From a checkpoint of a small mixture-of-experts model trained on Wikipedia: a sigmoid router, 404M tokens.
Below are experts of layer 7 (counted from 0) of a mixture-of-experts language model. Rows are named router (the router's row for the expert), up (a neuron's input weights, with its number), down (a neuron's output weights, with its number) and show model dimensions 80-119. Each number is 128 + 24 x the weight over its row's rms, rounded and kept within 0 to 255. Numbers have three digits each.
Before each expert's rows: "mostly gets" lists some tokens that are sent to it at least half of the time. This comes from a sample of Wikipedia text that the model never trained on.

# expert 112
mostly gets: ".:", " UTC", " SA", "See", " ID"
router:129102099119149125146193112115156091137127166116130087143160123126079109145081147125085143089130134117146092154095136129
up0:133074146100175117118124134118140111089119131136163121160147097156121139117115125142128189114119144123139089132114152098
down0:127117119158170107104106104147112131118112117112083123131127144135168125097164137144179083134151159100111183098108174125
up1:142097126150108154129180093122117099106176152111134094139146117132121119117071142131080136117108153174124102149157125141
down1:145109090154140150144136149112118148137141140146170127170135156144083116119121149142151151096155153130143118144117129153
up2:131145109124136123145153138157169138122150185136135084139115120079088091110116187131111148144124186114168139157117088141
down2:116078111132145115105136148117135124099101119162109093158135113176110120130114152102124135086102087129089138158101112111
up3:085150124124181140154117115133120133131138126103127137117135162122135147159125149123170124096112093121119119123068117163
down3:109102122089122144105164113090137143104134146112132140172137139136102122111117154118130127105124162138150128168113118095
up4:146157113115115155079134095101103111102135134099118093146142130098079105110129109125121120091130137161111125144090110137
down4:081165174146132174148095093093145160111145146129102117098160112107156140173104149146108106136146140125087105130166077144
up5:150145099141159127103173149125120085162092130078151155121149111072139168134126112139065131120113101139102102140124136144
down5:120140141086107127126147142101166116102123126146157171106186115186102135091136110171151113143122112154098130155112136111
up6:157176096138119107127103177112093096139140168096135118174121146128129148162119148113126126126138154146128130147158145144
down6:086149103147151146132143164111155126138159131075138083132115121134137091132109146162134121110118115130116148139143124113
up7:125112136174141124141137163167136162137097172142182118149112143109172111159128127119121167135104113125077125126135170119
down7:089150152179128130088122106104140101100133135141133119096104132078124117173155080185149145129121146079140124105109135135
up8:135109150144077106135097111095141143116124131149161122133094145107135133124130119103091168143086137114140116145126107151
down8:152133107142120135112158150164151104139186148097139131131140160129119112136107143087178160132106106163134129101154096137
up9:176113134111143131179128155092162153139146108138124098150140127100107100182119085093095124082163132092107191165131128167
down9:122139115129112116102128109138117134107135168123122148151136140167136177121091138144164129140141106139156163141060117117
up10:093097107125130107098158137129164121113124089132124121121121077127149136128134135108077144107101177110122151168105141133
down10:114157132139111136122165114172136093142150096147119065119139105122158111125146133157157082140128156100113117126132102109
up11:125111156125126120147154129163208145138186177145153131153109126119108138159104163098125120102169125115137151128098126116
down11:132056139149098144134151137095130129119145165138120146129137129142119114137120146110143137127136103143147132146143158147
up12:104122172100138130144149139155159142132108080139092112137160103120142138149130116162098093130075178146078127159113151103
down12:136141091151111118119123113138119136126119152139133117106170091105094171146121120127152146105122112178109133138103150171
up13:117136130134110129138120198122105089151125164124109134127145134138144163128131101122097163127114154118171100115139121121
down13:141077076133117121135169129126078139158141138103113160060091136140131129168096182109112131183164139145156116134136111138
up14:133112090148139135138083115171127109122109131102136109141108117120142112114129125093119166134095137107132129172132156154
down14:112128100133147108087087119132118119079117116125124094143109129135183123128148130087135144100089153090135169099130075142
up15:100137124133141162130158101125149099107110188094127143140134135164080120119077154155078143152128115113148084141087153154
down15:146123128134108086105092139076169145154136129137159102142094175138088071102106119077133104111160161164144153135115115110
up16:121198153119124135123149137136152079203132154141165156119125121140110129104140179120131160123127112121135062101106136080
down16:094111100109140101107143091180139156161196137097111131164128101127137140091169107096147109116096106135173093125165126153
up17:156185118126084107133149138115125111123084111129164090106129146127059140164105143152095124139117091119139114136066101141
down17:164119130131102116113094175142094148146136117161159121109138084087109128161162143163110143176158093158079089106114136104
up18:114106147153128144109144117108153141183098145125147151153120123093145137108143123112122150113105129116147109133085126138
down18:089146139078111116137078132142123123118158144154161144137136126096138147141095128097132131129103092084102159150142145076
up19:122105154106136098156112116116197139140148139099102147123119133139111094080047129122163143139137115125154075139053115103
down19:082149117138158106141108128141153147123114112110111113123138166130153125097077120085093151147138132129156150140113176097
up20:092106099151130132137161147127097126168128165136118155110108177132105105129132112148132092119148156123160114117143152144
down20:130134134091167122095139162110113093121111125078108106140128155097135131096110109136127104131155154138103165116110133130
up21:138144122164134109117129098128120159130154143154122134132088122113143100151130178115111112131104126108135117102122152112
down21:124127156125142157108146116137137151121072142158106147102109128146110100139130132120176137157104154115175126123122076162
up22:121126148085104140119155125153144150126113107157173132125142135140082134122102132126106169105099091130123124177151130115
down22:136112151157107157141125098170139152110109165141101108152135152105092185143139129128118177115131107135108159169137120107
up23:133116120092135110161168166099136145160114164101095087139139139132078108133096076107128158116158110126134111132132149129
down23:160126138103155111163135161137141155095128118113142104083112099128151138152080167131183154108146106108099115127131124085
up24:163124135080117150118156153098163129141073125093134168134125082126128124137113092141113109095139108097086137121123148125
down24:131101158076179139124149157149123111106111130089115170164097116144156116111150125151116144079110145136117103142154147106
up25:140142087107137111155124169117144128129136167146152138142182154136135103120094117101112161128134101153137077155121148111
down25:118132133173164158128117143092069129115155128089142144137106126099098139130119112113152136106160138137162109114125120151
up26:127136092161154143169168149134126119163121111110155121129125136108096081138190126119105126146125139165123154126118175110
down26:150143159125140075152130135096138141134130087117118129171129123103170099141115169140119066153132100127106126089104154083
up27:167114087139144134149128144158129085168160162123168145083117121097084142159113129101146124126125107119112138159132109142
down27:129147103163078092125145137091125155089126167117051193165136102150157142133129109173117132153103083134121123169167135121
up28:129146117128163096164169151136119106111142142143126113126172100142083102109142131164096096140088112134106082132076088181
down28:114165107106122111151112133136112093165076111136155170151170133159114133120168104118117158116109153154175120088117123161
up29:137151095145087107124143120121133128160110142125135141118111126142108135171095145112134175129111096100086120126117097125
down29:139119167116142129110122105112115153148128119171096108130113125100128116142148135125157123127160172147101116096143110131
up30:140127110122158080111180112120105084116155102108086133132136150114138140136118114158117117124185144173123114160136116164
down30:114117142152124131122098106161132117125105060168143136122127151121138119155173136132176148165084146098130145121130143145
up31:138117124135137116194158143145154155162139136113116081145141110147081074137109109098126135115114164109162114136101140144
down31:112157094115186113113120143150104092083126119121155151126150145187116141102109127135076135134175137128126148154129138113

# expert 187
mostly gets: "Al", "Sh", " Af", "Th", " Y", " Ta"
router:165107148118116143119152125126132104163152166131167114140100111124121094107124111105106113145117157134151128109143139158
up0:149142132168105103120144145104118113135173117144104107138150102182129165106129172106139159147120133146149153147138160094
down0:097137141123158115150119107127129128102154137159175052135120143090155124140159182152156125121126136125117122127074168110
up1:145090121129098171102125148108151141141133152157130111132125161112119075112064151141131134094143104148101136110109162155
down1:153114144081124101123085093110123111151113144127121128113164145147174097156114076111090113088137129159110130091130112156
up2:121184104076186136106143095154100062120159177098178150139127146116134148145144145119101107123115138100176123102114079188
down2:137148120132106136113096146161128122144165118138147153152139125134095143109130108127129167127137139136159113111125137136
up3:141132145115094115153142148098171163154102166131153109096092116140090104134147123155126142147124085139186130115106170121
down3:090097118114123130124122138117145139138125153118109136092125124077122130121130118157109150109118166132109111156099131135
up4:117088187102123132111116115152095131124122137161138118113097158089079125106136154109154157113139164107136088121068138075
down4:106154146123157150118152168117131124145115133101127113129158123157109119143096116132106105125153104115124157149167153126
up5:131127126121125127127144109138119116162158165140208125152119120125124085112176092113111122165113169132110115089188136132
down5:158127167098118142124165158147128151101146160101183106146118131123120129130082081141116084114132116115125111085116151132
up6:148165127104082133139074180113125122152178154152144127109117123140109106109146156129138141141095134184123135145133140102
down6:136139132119099122121134089158099135157161137116141156140124133119109112135154096144117097088165118129083111125149108139
up7:126131113151152084128147173173133135137125084149118085092081139123068153137131105132113115198182133166135139148166149154
down7:132171151141147154140125121125163114108134135102113108138142120081158132179130148140166166120113132136165142131119143107
up8:146097126105122166152181127157105112172115103098149117093120115111112132167112102115129079127092141105138130125132125133
down8:123158123142140120122081149142160091146098128118124137117135155128144115140166140155139104162150130128135147116111116114
up9:132125139125114147149118116176136147159093125113160125115076108098120122159110116093112143128158125119150110144165148146
down9:132120146109103141158140104116089110139124109144096154144132120123108129114180124123122115143120128103098166109155092098
up10:115129133102089102144145126161098118146145171079153164089109129115123152156122076161115130099084134139179116137147145102
down10:110095143126149115115154119152149099130123119142061139084114138128122137136155130108125125157161113094160089121119111133
up11:119081182132166137135127137115139127171139146109115115110141131113123112080137128133141092163174111069161138104094151102
down11:133131133140139109133157102162100152114136149137118133104133132133128143154139148107137156149089111106139101154132109134
up12:165142111142144134146120121104134106132133146145120115085160088129077094090136133153110166116087109144119107120124168157
down12:065128138129120125119130152102194155146084141129122112126133156136141113130152104154118154140122154149128145112088155138
up13:140102112142150134110131117133111103154152120143125119111093143103189144153146081136119104139091156169090117126186136110
down13:168128088130133137098083139140123115162139119127134121107092167067173129140123159152131119129148115133117148148149133116
up14:107107095131149151125170089130089136116115144132116108173133120095102138113148087117147113099164182087146135160091103123
down14:175113145130108088108107094122149132165154123133113134164119142159113158110156153133124163129143142148145146079073175145
up15:127102144149128120144115146130073131174123139161132128103106105118116117148104132113129085142130104112127135145146169092
down15:105171115147099146171114106178122131133131131114107138109159136071151198107135098093074112123133092123179135116144112148
up16:145092140138136118078142108128148087114115144100104109147086072095148106103126137102113155102097141136159097067123107113
down16:093164090120183103132119117134129134116105124120130141140165114195153159113103110096125121166145145132103167147130117129
up17:125117168168113128124122114103141151122173133136156131167119136095123111150159114146177138128118130139121119117126154162
down17:136111113135162144113180147149115165082139143128124139123120151138168078089168143107153114138141112142137151124112159119
up18:123140099138136152136141135139143142109122160126150117184144100128119131131160134110111123145078141121125112102160088172
down18:088110119132134110147150128114112121134138141149125136107161113107125122135118149117123105119145113119146133120158087117
up19:118168153140107132126115158134120123124125140118120154122120103143136099174168123147141140183103143154062108093109168128
down19:121156095167122114132108129162104123132116113143082107111093096153129175119140113140103118126096131108085099123103104097
up20:161148133086159128142141134158176167125141124108157165125121138131063141104106114093106148104151138184160156124104099130
down20:112093138156169134139100091121128096091121128110102130110109100178182136110153141146143108150125130087139165111101156121
up21:117157123137134117101179089099140159154152139176145105126134095084092142130140131141087144124114129110156172138134128162
down21:151112161145073130102123127123077129132153128101101127156124100137160107115138126093177067190134119141123144130103157144
up22:147129139183117106133107133138088133144115162151099106130122081138115179126136091095148129100147134128145141117177145141
down22:144113091110182132076124151079157069102131169135129126081120127172153102124113128112104163174128120136127109106133136121
up23:185118111151153119136136135113152118107111084135107128115111162126152126130082126096137089118180133123129121101132153141
down23:120130126134125106093120151170100121117132102113147141132069144151102136133202128141131137089090114136085122134126122104
up24:142159106166091131157154115166116160157110115094135142129085144185172156113112115128124145111107137126142140153188124131
down24:146108079128104120130101130079121130096121127110144099134153139143188096117113127141149094106149130138168181147105152115
up25:107112153082142147124141136061168117156134122103146121091136129117122128126192144121101148169120113120099121149154136118
down25:139142148137142104088164116129117132126097106090148071135088103107129141125131146136164104137096120106089134140127142123
up26:120119139137109145139097114155133148144162140123119150150136154103145103134134153105141120141120130077139171154112115147
down26:104103140173149168150120100075159103144157108123121093128119116095129136132124165124139108139150096116141152088110103108
up27:151133090127110094153125100128122122125123129144095133137150174139172128163091127138101121146188098097126134142124137142
down27:144114138131120119138139126112185128111155122128147128124118101113113152124076125145143166112124127100140107124126110134
up28:167152174117133117112150150140130124123154142098099123079153150105135143152098126081104088122155130148123131138134137156
down28:130154198130124158140128104058126142123158113115095133141143173127083107134123131114174092134126118131138153120142095122
up29:168123124154154158107121127115146113144113120080181136131153149123090124130160122133095121150124112147117119168117118128
down29:124147132106109122118143126100133110131123151139151124137141085138094096144139107125137134126114116093070094120161126109
up30:151149137139123141106138122138136124197100123114188122129128090137120134094146156133104102131127113171121192148100105107
down30:128094113125151118142089149078182118158088095119096114177108078141108129157120115134108127091093132154084137132144137128
up31:122108156110124110119113136128117101149120170135125126137105126134192110114151131127103128133137125081111116128156115119
down31:108129142127161122104162115107127120107116118185132085111103175126113110136128147135156115136137121121156146112111144103

# expert 78
mostly gets: "OR", "BC", "ED", "BS", "OL", "IA"
router:165125142121115172118154142113135152132168181110144113118137106153076094131113111140083163108131181129099112105172145149
up0:124099122095139165136117145138122161129095112138189109113143116123075094115172123124114149084146164153117084150160129133
down0:125147137098186140128131107138131181146104081104155129105142142101132143152134147179103146111121158134111086139128132101
up1:153123180110115145102124149141176158106124127115165087076144120162125120108152156110104103104142133150189137099103119146
down1:108080148117133138151079158146186139147166160144151132130129122146123105136098117154100131119161130140145168098126158116
up2:122153135118163114088110135128130138135133074128111146113120098100124150143138149115146099124108131144097138121151084152
down2:131129199166120153133122109115091161104153112129148104111169152108123137139139113114134116120130110144119104127108118130
up3:110185166117106145118123149133182108149108130112085121148135150150110115119154169097104128118102126129157110161089107184
down3:157181098128127120144120154125149111131143126136140120156117130135154149118127126127106045143157118102133124148148137141
up4:097131099116120114095118114135085123145203124107143136090163109106113112115128134136146138156153118146138120092163103145
down4:141114137114146139123104111109117164062130151109143162133092179146128138140140109190144116100129151074126132119122120129
up5:112160153112126103145137169094135147117151103095129124151126162167069114125117109104089180109121140154139141113098134125
down5:123120092143128141154096121129118097137108161147116126102115129130177155144134155115183114149129095131133151112110121102
up6:215153096133104166149143138119146129161070126150133096113126102148149119118121185103154149146113115148150093131134128082
down6:172134077130113107140114103123108087137098148098156115128127133147106128089149116121128173147093111150129135119133126136
up7:140143117151152149139144106123145121111134120120115140114150117097092133181112156118148164151164081094109109167126196140
down7:162127056146116116161164124093148088103114123127086104112137129181167097078159114163137168168091081152125131130138130142
up8:148137136148113153139185115119155118124125136140145162074163130095122129124120108131165105107115152117123094139142100150
down8:137087151152112079122170109127098126072105115116151121105079151133182119122156139141122144134103127149103095120113124090
up9:127147080088142117103120110118085074155185156111081123137108166141110090138180119135111119137125127128105138109131176152
down9:137137155126116107098121129098124166093103119092121140097118136142119150093150096138119115145170152147186100170149122137
up10:142140166146135138120161129101129097128079092160148108113147117142129132095131171165093118106122119123107146126059131171
down10:109178139179102133101130135147158149137135120114155144148124090124119144149160138092119112135072178116147129124158140152
up11:122163134124145153097127118121114112119138168094119135144047133107163152163150122155120142140121114142128106096130146090
down11:110125123137122160136172114124163089114148132152120131124091129104156092162123100120149109167134140103126122097111116149
up12:116114124130113155096161165117147108135120174120149133178128136136117114172157141153096114092182145093087126134125145098
down12:142119121167155166121160157125175139160127126108131130189167085133119123158144129114115110124144134111095160123180114133
up13:125112151121106108083111095142103120101142137115133113096150141163162089129133148145134157165139108131134158126151180149
down13:115130167093107160125166135135115129131118110157124087113146114147123119113147109126114107110094139125148127132121149111
up14:139082180130126137140106151096111117156118125103081098120164154136111114089133128116090175133144128151093115158122148101
down14:138138139111118136137094112110114157149106079166094099107086155126137114109079165151148133116115156125102179153104138147
up15:099069155148158123139134133144102105128104129141126079115134107094099141109120113147154115185103161114119140154118094176
down15:129084165095149120107133167133105114101136141141125135135070100131133150133117099150127108139090084113165103125116151160
up16:160119105115146135177174115110087120123156165113142124104101153114115149113111159109084149149124149155133122118098101110
down16:137145134119154094133144113094127097152122154133180166171123166139147148126103107104089131155136108160159128130122123137
up17:118123153139128122156137116139133113120123132150115120054132085129150116090178142133136147141095080134147114139120114150
down17:088135148144147135160100095122125098146122132119115140123120093132138104154168162114127140163098089178120130104118105139
up18:141124128150098165123165120108122139142105113111106108135150123114057088150113126154109070144102128129122100099176136140
down18:167159098094108090127100141101143140134163146103141148153171147110048115110091112118106151106149146138109161102114142116
up19:129139111151081161109139117153148159130104147130189139122157116138136080139140145166094169099114164075100107139116119156
down19:117149123150125121172167134125119139155097120083126140156100101103113169123136108142107140081103122138128111130135106084
up20:125170167135140157144146121144095109145114145118126159116166177141103101149158130145108119120124116112120157152114118125
down20:109067153150103134108104134095116156095090126125139138145153125135103120128118171101125118085119132137140151125116129117
up21:097163134138164143141170141136124154128177189139122096117082124133148092154135093123127142155129207107097142143134134120
down21:143138091148138139130127137182102115149133120112128094156130138150123139110121118141122139149166120118120115101102128075
up22:180102147098109162124099125100110135190147169116175143101107147144144115155107147168137152161129085102079120114137098125
down22:117117112071144153101110147107184139126135191126119140098103121124120095118140117152125131079119122132130140148122152105
up23:152120110153157149122199129127197124108128151139152126155104115105081155120128128136101094102135146110155126121167062144
down23:133167128134124130077147132122130160136136103157110135142119079160141144094111142134130136124157100103132135138111136153
up24:123140153098173154166131124136089084114127164117132107087151166127122146118132126123146140124129141153121107144129063157
down24:106155090106149149103102149097121141125109152109176133131115113119117106124134136155139127075203164116153169103087145121
up25:152116102153098126168147131149122144185124151142123098128125125132156113116148146128132142107137159084106141153150105140
down25:103106148108140134179158122148151147100152112124102093143158152128108122115095148150162126097116143106104160141132108133
up26:150075174134109162126153151149139130150143143147119135085123128135120101155116109169097090126136130146139102100171152119
down26:109166083126149117114129115109143156126140130129136127145149134134100130140149069111134161124151164148121124120122113161
up27:110087091162111155144152135106114098116130177162123125144117117131104062120101146115097145090115161091148139158141117113
down27:155132111154117118098104128152130099121165137178123139184116141138126150129108160158169129146114117113143104129096126085
up28:157131112113138119139133131137142139133153158102075148100192151165114130094150169109127162134135108138153120117099116173
down28:163149145117133146116135114118176127148153155102075171088140102181137115107128168147095165147126111125064120061139120124
up29:098180113096127124144139139130082112163163118133130102129169136092110085128119105099111118131132109134137140113126134155
down29:137097153156138123144107147156116099141148177128109116147138125109147142143109124129105131124119144127147113162164090129
up30:155127145102118114138120130119131123093142157114121139115131125163123066169131088151138133155110107130084098168162141157
down30:105119123143112140099096151152115114168135106146111094157151180159125123147117104149163130141169152083106096091148139150
up31:134130092099147130104152122123182123104162139147108128135108109151109122100103183137092115121130156139124126146126143151
down31:117115144184168108126125086137087146122082110107132107131097131056200137122151165138128104124115114113143116125147143131

# expert 149
mostly gets: "|---|---|---|---|---|---|\n", " |\n", "|---|---|---|---|---|\n", "|---|---|---|---|\n", " (−", "|---|---|---|\n"
router:125094128150137164142140153131120113114147140161152126153128117152149148143143129107134159114104160159099092153141122131
up0:099100105114135158162150162104111120132106202126133125134093122178132090140122129129142129137139169117156179134128119130
down0:107152103136158109116091131167144139156113139125171141110112142111117122139122104127155173165130139144135130134134110086
up1:091147164097178124104153149148096125118114134124131105167143175120101123174110112108178121117151128119122155154098140142
down1:159130098125142155127143158115106117136116084102192121126143103129137129123119135112141095110131113091083153116137132104
up2:128106158106124144195120172158146144120121174165120110146133103152146095160121133127132143131091163126161139113068119128
down2:177147147121116086107140135122175121106128142077123143148121157138127125113107144109101143145151128130172181125095159126
up3:145135102123133133155123157095141105121098135140151107114147107143105078157108116118184149119130163123077130108115149093
down3:122127178124117155072136102145147159098126176128134111129065151128143135122143146104141131130086140148195113125149107126
up4:145141102121089096109169123133122120099128118133109112125196165111113148110136145154125156163124140141083123144104122118
down4:093137135183117124142133156121130113092138129099115166161195136111125134119145119131144157102115152111169155163089097160
up5:158119130146114145159090105137138135084162132177163124148117125158160135125094137089124123142155171173167132155106111133
down5:198064098076134107124123115166128092144140149126124104151089167144134121124120122178084162127132137125163148176098145136
up6:145185099120181143090155171136155044148108145099147148142137139148097165107167125113110151140073117136119109138134125152
down6:169092095122146123093117116155123138113107155128118130132095184104098141119118130135147132155134120151125146112139157105
up7:126133115148172139153122143127143116123113157122185122155164128105136190112135131114104111098120135132119096153191115092
down7:107137115168095145176117120112142118152143135143118124153175062137098138134123131140159146144118094089118100139149087153
up8:093140079109122126059150151132110122134189113130157138139116087080168119152138151105144104155069150134154137118158149152
down8:151119126137141126140076117151109167115150157116089134142137143130136119109117144091142109101095149143162152114111141140
up9:099149152145094139133137113105111145148111094146147124157106113085120146118150104132142126118137151147091127068125114143
down9:108160167156127114090144113153136142126136108122136113172108140089164147161128098122127115155108094135095156101103090123
up10:145120124133078125149132121095133156121124128101103146144079096131154090098152113133135129158128170133093104113157104134
down10:144101154096143110124134181111144164163129116115142142136128119124121144106093104122119097105100122091126133135093129144
up11:118093149096124120116164144143096114123157189137183147150153168144141143132181127096119133139158110161092119095074131120
down11:087089188135098116132171093079128087112166151100141105122103120141116148141144152147112103138150095126122133096103141122
up12:133147145161145084152117152104160115129147108182168139129087132164131133145143093140113125128120133113099136157129128143
down12:119154142143164134133135095133119121099137132130123076151129130108133141153141148135123103133135141101122131101086091094
up13:153188148107136126173130122158118093159108146097138100127131124139150131149156110078096118123101135132161090121172151175
down13:183127098133101173155092129129128114126118143068127133133153146152119138122153163104130165114126094141113085126146116111
up14:113116162123101174165140148102107126162088138187109117114086091135130156112089125126134125140082137153146155112154124113
down14:087126134144101118127167125072157112116154111119128103121132125106113133155157130116151083192168149116120134148122065166
up15:155130113080124112188122095131168158120130118116141103113142080105144147138137140114091128093128126120149141118127129173
down15:124126127125142108087138065128115088144153096152088123134146132132151120118153122151125150080142164165106125146070147122
up16:110161186131175117118114127108139096119141100099157098151146129151130142169143163109159094101114132121147098085091175100
down16:109156131088114151091107084115143128097093145125109140134116118130173191132087125125151160149141122134132108111165138160
up17:144121123117154184153107182144180098115131164071152138088162104147128126139121124131122141144128097139088122153166084134
down17:150125108100135114117099099175145145149135107079128124159150121149134107144138135115155121108132117115127130114090116117
up18:133121155097138159137160125135132153074174081114108109183113119141092141101150122145137129145077116117134093138110128110
down18:142137120138116177118133127090177120134175142109100158108130103152154126171081127155133140131147109113151147144150135128
up19:145074095144119130191146149122089135136139116105089106162170141135134110148126123133148124114112167129112099147136135132
down19:132171125126093106118096113095141151094181101151122125163134139154114110144114143077155118118169097148177127084119128123
up20:121135076129129182143112129116139134125122098116096111100148127151105123103093138119114140097085166162154148130133122161
down20:105156138127119114092127141113133128106120067160105107131118132151116141168136144138155153128143135139156121136110153160
up21:158132108119114105134130157124136105150146133117119155141164116109077152103147100086124149128122205156132152180153138137
down21:142086093088113145063160123132131137104128143098082123153116129119110176137099125121164127149078152126121108159151142175
up22:158102094149103128128129123119135135122138121132106143139104116128150126101121178109112154158103144178106109133138156116
down22:125114098166154111155138131108124104120144154147133123147128083118078118119102087120150102185128144118104109114120152118
up23:152123102152126115151080128106119100160162136159122123130125107110115140090151126145158133094138103096129131058094097117
down23:159109106131145172118140119145137096116157146119091119158165149089128089138126149138093108125091083138135149144144157092
up24:141141148165166165124144120113111119101122151147146107139155112171155128128137088110163185101119141166150101183131148139
down24:123115112112130124138152132127092116112125148132125141125100125128111142106150140157138119120128146152121117134129135145
up25:113114161126081123157114099105173103108146127125161109142093145132156103122151129106137134067144133129164103114107084110
down25:104124136161158124114080140121140178125132161120118127177155193161121116140149128132150104144136101135115104118135118144
up26:136232122131148178160109128141104115115094139101119115113163084120115116094156102102186112142111180096100140127135117119
down26:076139121129116165122166088161103118105119093132142120115126173118137162170142100116133114119163135143085164126156089132
up27:169113128136167146145167129122110083080109102089084131125106153146154105148147115156098127113109125165165137152110141127
down27:166085117115148126122189117094144134123133126110100119126137126140121126115102112150135134132107163132152162153130134140
up28:132131156151114130123135144129136143115119069163121121173139148103143172147123106116164140116123133132083118166150163093
down28:153105140157119142123119089138147150140094117130095157182098201118140104109157121140093143084130126146137159125108110125
up29:131149155161137137146114141169120139108174124151140149107097091108138101134150116133146145159106156126091130119134140099
down29:153135157161158167112141116140154162085112100124104110121112147117117121117118139115149127145116070122123125113150094128
up30:128085111127121136102145110136102108091158134122128152143141149134129133131111112057117143152102128147091108127126132105
down30:123136109164112089154124098116130077121146156152136141120122111118129120126142100106166108129129164138120155114109097124
up31:101162178173096121149140177159095166151119122114106148122115139106111138092122114107084120125118139103121095107112185137
down31:106120118129081111152124123133108143165117097110137075172147145119144181144173124117114175072106131115122112112117138110